Experts of a small language model: 10 layers, a shared expert of 256 neurons.
Below are experts of layer 5 (counted from 0) of a mixture-of-experts language model. Rows are named router (the router's row for the expert), up (a neuron's input weights, with its number), down (a neuron's output weights, with its number) and show model dimensions 160-239. Each number is 128 + 32 x the weight over its row's rms, rounded and kept within 0 to 255.
After each expert's rows: "comes before" lists some tokens at least twice as common just after its tokens as in all text; "gets" lists some tokens that make up at least twice as much of what it gets as of all text. This comes from a sample of Wikipedia text that the model never trained on. Tokens count by the router's weight.

# expert 3
router [127 153 189 172  74  43 124 135 111  78 116 120  89 159 155 117 106 175 151 139 166  87 140 122 125 142  92 156  92 157 127 130  54 160 107  88  88 211 106 176 128 126  63 104 131  50 113  87 132 137 108  56 112 131 158  97 114 117 101 113 131 135 118  53 158 126 158 100 123 183 165  98 106 103 132 120 111 113  83 124]
up0 [131 168  91 162 138 153 124 125 176 126 153 120 150  97 186 148 171 103  90 126 125 117 116  93 150  40 147 128 151 174 123 126  65 140 137 115 135 149 163 163 111 146  78  83 123  97 131 118 124  66  97 187 117 107 121 120 130 147 158 146 192 140  71  87 131  57 162 123  88  74 168  85  80 169 134 152 133 119 114 147]
down0 [137 106 121 126 139 102 159 171 130 134 115 135 147 138 163 117 125 118 138 164 101 139 121 156 123 142 138  63 176 163 122 158 159 212 176 128 108 116 194 180  35 141 136 129  88 166 135 108  85 139 135 160 140 117 106  73 100  83 200 159 171  74 160 120 170 128 174 126 151  58 145  62 144 141 114 160 134 146 165 128]
comes before: " the", " a", " his", " M", " J", " S"
gets: " by", ":", " of", " with", "-", " |"

# expert 19
router [114 103 134 111  66  70 132 136 112 143 125 109 176 152 100 137  66  96 112 110 148 101 117 118  98 173 154  96  99  89 100 117 107 112 103 145 160 159 142 149 140 160 128 145 121 123 112 145 122  89 142 110 130 153 129 181 118 168 160  75 109 157 112 104 138 139 201  80 132  99 160 166 116 148 217 119  32 114 135 137]
up0 [ 94 100 174 187  95  90 135 142 138 122 115 100 172 123 113 105 159  81 120 111  92 162 150  93 137 123  90  85 165 127 128 104  99 139 161 144 132 105  98 170 101 135 157 153  68 104 128 202 166 145  48 124 102 137 141 156 118 129 105 112  86  93  63 101 130  78 100 118  80  80 153  90  76 113 121 186 138 155 144 124]
down0 [ 95  44 159 123  43 161 146 113  87 194 131 142 145 172 117 102 123 167 106 154 103 116 165  81 117 180 150 157 124  54 196 120 127 122 150 129 117 140 118 149 155 164  85 133 103 116  91  96 146 121 155  74 122 105 158 118 132 134 134 118  89 123 136 124 188  75 162 124 117 147  77 157 129 105 121 139 124 122 142 166]
comes before: " the", " of", ",", " a", " in", " and"
gets: "s", " of", " to", "ers", "es", " with"

# expert 47
router [ 83 130 149  99 122  84 106 112 118 119 153 168  95 181 125 158 127 125 123  80 143 137  89 109 117  89  86 196 185 138 141  99 151 117 115 116 108  90 140  94 138 103 143 137 123  88 123 166  86  82 146 180 132  54 155  80 113 160 109 102 101 142 159 119  96 161 187 176 114 126 102 120 137 146 110  96 146 171  75 120]
up0 [144  95 128 108 121  78  85 151 160 137 158 163 130 150 133  81 108 142 148 116 139 103 143 149  85 158 145 130  75 174  91 140 134  95 136 113 180  99 123  87 149 157  83  97 120 172 102  69 197 158 109 127 111 159 139 167 140  88  40 107 158 110 111 116 135 104 145 112 132 168 100 135 157 113 135 134 124 131 142 115]
down0 [132 130 190 120  89 147 153 226  96 164 148 112 130 120 141  88 109 133 147  84 114  77 136 135 126 174 136 108 183  88 141 162 143  96 107  82 119 106 111 102 182 152 120 141 100  97 142 138 177 135 126  60 120 134 116 114 168 148 112 141 162 186 142  98  98  97 113  23 113 120 124 145 106 108 130 112 145  71  97 141]
comes before: "9", "8", "7", "6", "5", "4"
gets: "9", "h", "th", " H", " h", "1"

# expert 15
router [ 66 105 117 102 151 105 131  93  54 152 142 100  94 116 122  93 116 159 119 169  95 109  81  90  75 133 110 164  92  86 147 178 137 106 132 127  90  74  91  85 160 135 120  90  82 152 145 104  69 188 181 136 156 125 128 106 109 159 147 119 122  82 163 153  73 106 133 141 184 116 109 138 156 109 123 138 146  97  99 112]
up0 [112  97  90 151  69 141  81 110 159 135 174  81 109 151 135 114  79 163  79 164 118 155 110 119 111 164  95 162 119 139 107 140 102 153 110 188 162 128 130 121 110 129 135  71  73 161  69 120 131  98 100 113  97 127 156 154  99 135 128 135 189 137 126  50 171 105 134 179 131 159  88 122 160 120  49 120 121 102 173 196]
down0 [122 160 150 103 125 124 145 106 100 212 126 185 153 100 155 127 106 119 156 165 123 104 104 120 137 126 122 109 138 106 126 115 118 140 117  72 191 129 147 126 107 108 192 111  93 144 202 155 132  78 144 117 130 128  97  71 106 103  99  94 156 156 120 177 121 203  95 100 113 139  74 176 115  87 147  84 119 196 140 167]
comes before: ",", " (", "i", "a", "\n", "en"
gets: "z", "e", "ik", "w", "im", "ov"

# expert 30
router [147 132 159 114 103 195 106  67  96 132 136 202 107  96  87 121 124 118 157 155 158 166  89  96 124 155  80  77 119  84 170 199  95 131  61 144 135 176 107  80 140  88 144  89 184 119 177 168 199 143 118 127 152  98 134 119 102  74 107 129 153  96 149 109 114 153 150 189 121 127 151 157  85 149 151 106  53 109 108  86]
up1 [163 113 140 158 161 150 165 136 148 154 118 132 147 143 100 129  87 107 166 164  89 178 181 113  82 154 177 120 101 119 170 133 111 113 116 111 117 146 118 123  99 124 155 137  95 143 165 124 166  78 142 143 203 133  73 155 146 163 146  64 130 123 121  95 161 105 125 139  89 162 109 135  90 130 107 177  55 143 124 130]
down1 [177 142 139  22 136 187 103 101 124 163 164 102 121  94  90  90 137 110  84 122 127 148 124 125 134 105  69 125 159 106  72 124 114 130  99 117 152 122 125 120 143 113 117 115 152 127  71 153 149 156 134 108 142 144  74 129 134 125  73 112 188 125 119  62 117 190  88 169 159 154 115 188 108 104 154 195  87 184 138 124]
comes before: "9", "1", "2", "0", "8", "7"
gets: "1", " ", " in", "2", "==", "9"

# expert 2
router [170  99 115 188 164 191 167 128 110 128 120  76 107 110 132 165 153 122  81  83 103  77 186 142 124 173 125  83 126 154 133  56 178 192 119 107 158  89 100 111 124 173 106 139 105 161 102 170 144 129 157 145 129 110 106 137 173  80 154 184 125 100 134 163 154  77 178  87 155  85 150 108 159 160 129 132 106  76 138 182]
up0 [103 119 140 155 139 103 141 123 135 100 146 160  99  56  86  92 149  95 166  84 167  82 113 174 158 101 147 140 130 147 133 110 141 122 117 112 136 112 217  90 154 159 112 101 135 159 172 149 129 167 110 127 100 126 147 125 134 185 126 115 118 119 120 131 185 175  93 127 144 141  76 126 127 159 153 104  91  90 128 128]
down0 [112 132 114 148 205  84 149  96 133 141 149 122 111  86 117 149  97  79 140 159 151  65 125 126 148 108 132 147 132 134 100 129 172  93 104  71 132  88 130 111 118 139 150 106 153 136 202 145 109 128 117  98 155 147  99  83 151  98  93 134 119 117 187  95 132 114 108 143 115 138  16 193 107 154  70 124 111 136 119  86]
comes before: "==", "|", "The", "-", "===", " The"
gets: ".\n\n", ".", "\n\n", "==\n", " |\n", "\n"

# expert 8
router [159 108 160  73 113 151  82 164 115 197 109  82 131 187  96 143 177 123 103  82 146 115 116 200 124 151 154  63 174 113 206  52 135 107 110 159 155  80  91 142 179 118 165 150 130 122 131  93 145 142 110 159 173 130 152 201 116 156 102  82 180  72 138 144 106 110 128 148  78 138 112  92 190 136 145 164 115 126 101 137]
up0 [110 167 111 109  69 163 131  66 137 148 149 103 167 130 120  72 172 152 136 135 127 110  95 139 134 136  70 114 169 144  82 118 114 123  99 177 151 156 161 137  86 140 136  93 145 116 163 184 190  95 169 166  72 156 141 161 123 129 162 104  77 116 154  87  84 103 175 147 109  74 114  92 103  91 127 103 131  86 166 146]
down0 [109 188 128 153 124 117 113 144  90 120 143  76 111 124  67 119 179 109 133 119 122 136 122 126 203 120 117 188 137 111 154  96  90 112  58 122 107 157 127 154 142 122 117  86 110  64 119 171 129 126 120 130  98 183  80 161 147 167 141 122  86 121 129 161 128  98 116  76 148 128  94  46 152 137 128 135 157 143 147 140]
comes before: " by", " to", " in", " with", " as", " on"
gets: "ed", "ated", "ing", "able", "ate", "ign"

# expert 16
router [172 128  77  94 109 133  69 146 146 147 103 114  93 122 100 146 171 126  82  63 104 121  96 118 186 142 191 132 173 125 127 147 128  95  88 152 130  44 172 102 131 140 133 146 123  99 122 178  66  81 166 125  78 128 162 120  99 140 106 112 103  96 102 119 149 179 156  91 138 132 107  55 144 140 113  73 143 135 107 163]
up0 [137 125 160 129 137 155 134 163 160 137 187 174 170 141 126  36  81  78 125 152 112 126 117 144 119 126 148 135 135 120 132 129 143 116  87 184 172 120 210  94 166 135  97  85 138 109  96 152 183 127 127 119 126  75 119 110 107 124 114 126  88 134  97  74 130 143 127 131  99 111 198 146  67 147 173 123 153  68 124 134]
down0 [158  57 123 136 154 149 142 162  87  69 148 179 163 169 131 119 140 151 173 124 142 121 135  96 132 143 135 113  99 161 116 134 102  97 112 136 109  99 143 112 117 136 164 176 111 142 116  90 164  91 140 132 147 142 122 194 156  73 104 100 118 124 139  91 107 172 109 138 102 160 154 154 255 143 165 156 118 172 113 139]
comes before: " ", "ed", " to", " of", " in", "ing"
gets: " m", " May", " October", " August", " March", " September"

# expert 37
router [131 136 149 181  92 145  82 174 117  79 185 118 100 113 143 122 138 132 151 122 115 197 152  95 130 173 133 119 131 141 128 160 147  99 167  73 170 133 137 103 148 164 141 147 127 170  96 143 114 158  81 145 121 131 137 124 129 116 135 116 146 140 127 179 105 163 155 139 163  90 153 174  99 120 112 159 127 164 108 126]
up1 [160 155 161 157  96 170 113 148 113 150 142 159 150  85 154 108 152  71  88 193 127  72  75 136 134 139 123  75 116  97 114 127 142 120  99 181 161 172  71 137  99 195 142  85 157 160 122 168 132  50  93 157 104 158 135 161 135 116 109 125 131 124 120  97 131 123 164 125 117 149 143  98 158 114  81 128 113 113 101 146]
down1 [120 112 130 114 167 102  83 125 157 108 148 154 114 113 118  79 188 147  77 154 130 132 110 164 162 135 133 143 178  92 131 109  93  99  81 113 146 127 198 153  96 135 199 182 136 134 144  91 142 175 156 125 181 150 110  80  53 194 138 110 185 132  75 170 119 118 116 117 150  74 103  78 103 166 153 120  82  96 146 114]
comes before: " the", "0", " a", "%", " his", " its"
gets: " for", "0", " to", " the", "5", "2"

# expert 26
router [ 88 166 174 162 135 147 196 114 158 103 104 120 123 118 138 126  94 186 125 146 130  93  94 134 152 187 123 128 165 143  99 172 141 101 130 103  78 175 183  95  92 121 137 166 116  90 171 123 134  74 192 143 159 130 203 147 108 119  82 160 154 106 103 103  96 145  90 127  85 128 132 135 113 128 125 131 147 176 160  43]
up0 [153 187 102 191 146 196 107  94 171 128 150 116 176 123 148  98 131  86  88  82 108 112 100  97 134 157 140  91 144  98 127 149  77 126 138 148 221 177 139 104 167  96 106 141  82 132 118 148 162 130  41 190 144 143 117 142 150  99  81 148 146  97 126  88 100 172 111 109 139 163 133 163  81  89 137 125 112 147 124 151]
down0 [163  62 149 118 159 123 118 134  67  92 201 110 140  94 149 131 165 195 149  93 142 158  63 114 147 111 149 144 150  98 198 178 143 108 167 112 137 101 116 121  63  92 144  73 154 111  96 107 125 128 163 125 207 128  92 109 163  57 144 157 130 134 150 125 126 155 128 153 158  86 147 143 114 161 153 131 136  95 168 121]
comes before: " ", "en", "ow", "oan", " —", "ight"
gets: " |", "l", " L", " l", "L", " /"

# expert 28
router [120 134 179 137 133  89 184 113  99 170 140 103 127 114 170 121  99 123 113 147 151 188  74 132 206 154 128 158 125  73 140  77 149 134 161 104 178 102 129 108 169 145 121 171 112 157 104 135 147 112 124 168 151  96 134 137 173 151 136 108 134 112  76 133 142  84  97 162 160 148 104 125 173  78  86 138  87 150 137 101]
up1 [ 64 172 179 187  81 137 162 154 119 157 115 127 124  94 123 126 158 103  92 171 135 195  96 107 107 140 127 110  94 156  95 130 158 142  78 185 181 156 142 135  87  69 134 102  95 122  99 124 141 109 137 136 110 136 141  87 144 194 122  88 108 116 128  78 102  71  96 169  98 181 147 125 133 103  71 149 150 109 106 189]
down1 [159 104 108 136  97 151  93 109  68 106 137 154 128 112 132  92 154 140 117 128 143 117 169  59 122 160 117 155 154 143  88 144 170 138 128 104 217 173 146 102 146 171 130  70 106 133 137 108 135 132  84 144 166 106 121 167 131 196 158 114 179 138 153 120 119 153 128 100  87  92 150 127 113 121 139 115 136 185  92 115]
comes before: " The", "1", "5", "2", "3", "4"
gets: ".", ",", " B", "–", " G", "/"

# expert 33
router [169  86 127  83 132  93 188 118 141  97 106 145 117 157 138 151 121  90 155 163 123 104 114 152 137 130 118 155 116 103 147 168 189 185 129 201 163  82 149  64 148 130 138 105 137 146 126  48 179 127 131 104  76 178  93  75 162 169 171 189 126 142 136 102  96 100 118 105 107 100  75 179  72  70 166 118 165 120 177 173]
up1 [120 159 152 131  92 155 120 133 109 160 158 135 110 121 104  56 101 138 132 110  57 174  99 119 115  67 110 155 185 177 159 121 139 126 128 162 127 118  92 159 148  79 109 117 124 123 110 177 191 118 128 149 102 151 106 106 157  87  70  95  87 160 171 123 106 187 118 162 124 127 167  92 140 174 144 134 129 113  39 165]
down1 [155  80  98 141 108 101 124 132 170 107 105 143 160 110  96 120 189 174 104  40  97 143 225 156 180 122 173 131 139 142 111 120 153 162 194 187 183 145 108 196 133  73 120 120 143 127 122 116 104 169 120 176 146 151 145 138 200 123  93 135  89 164 141  79 119 117 141 124  88 124  85  94 145 154 123 107  72 182 167 174]
comes before: " |", ",", "j", "ian", "ia", "'s"
gets: "1", "ai", "k", "en", "0", "an"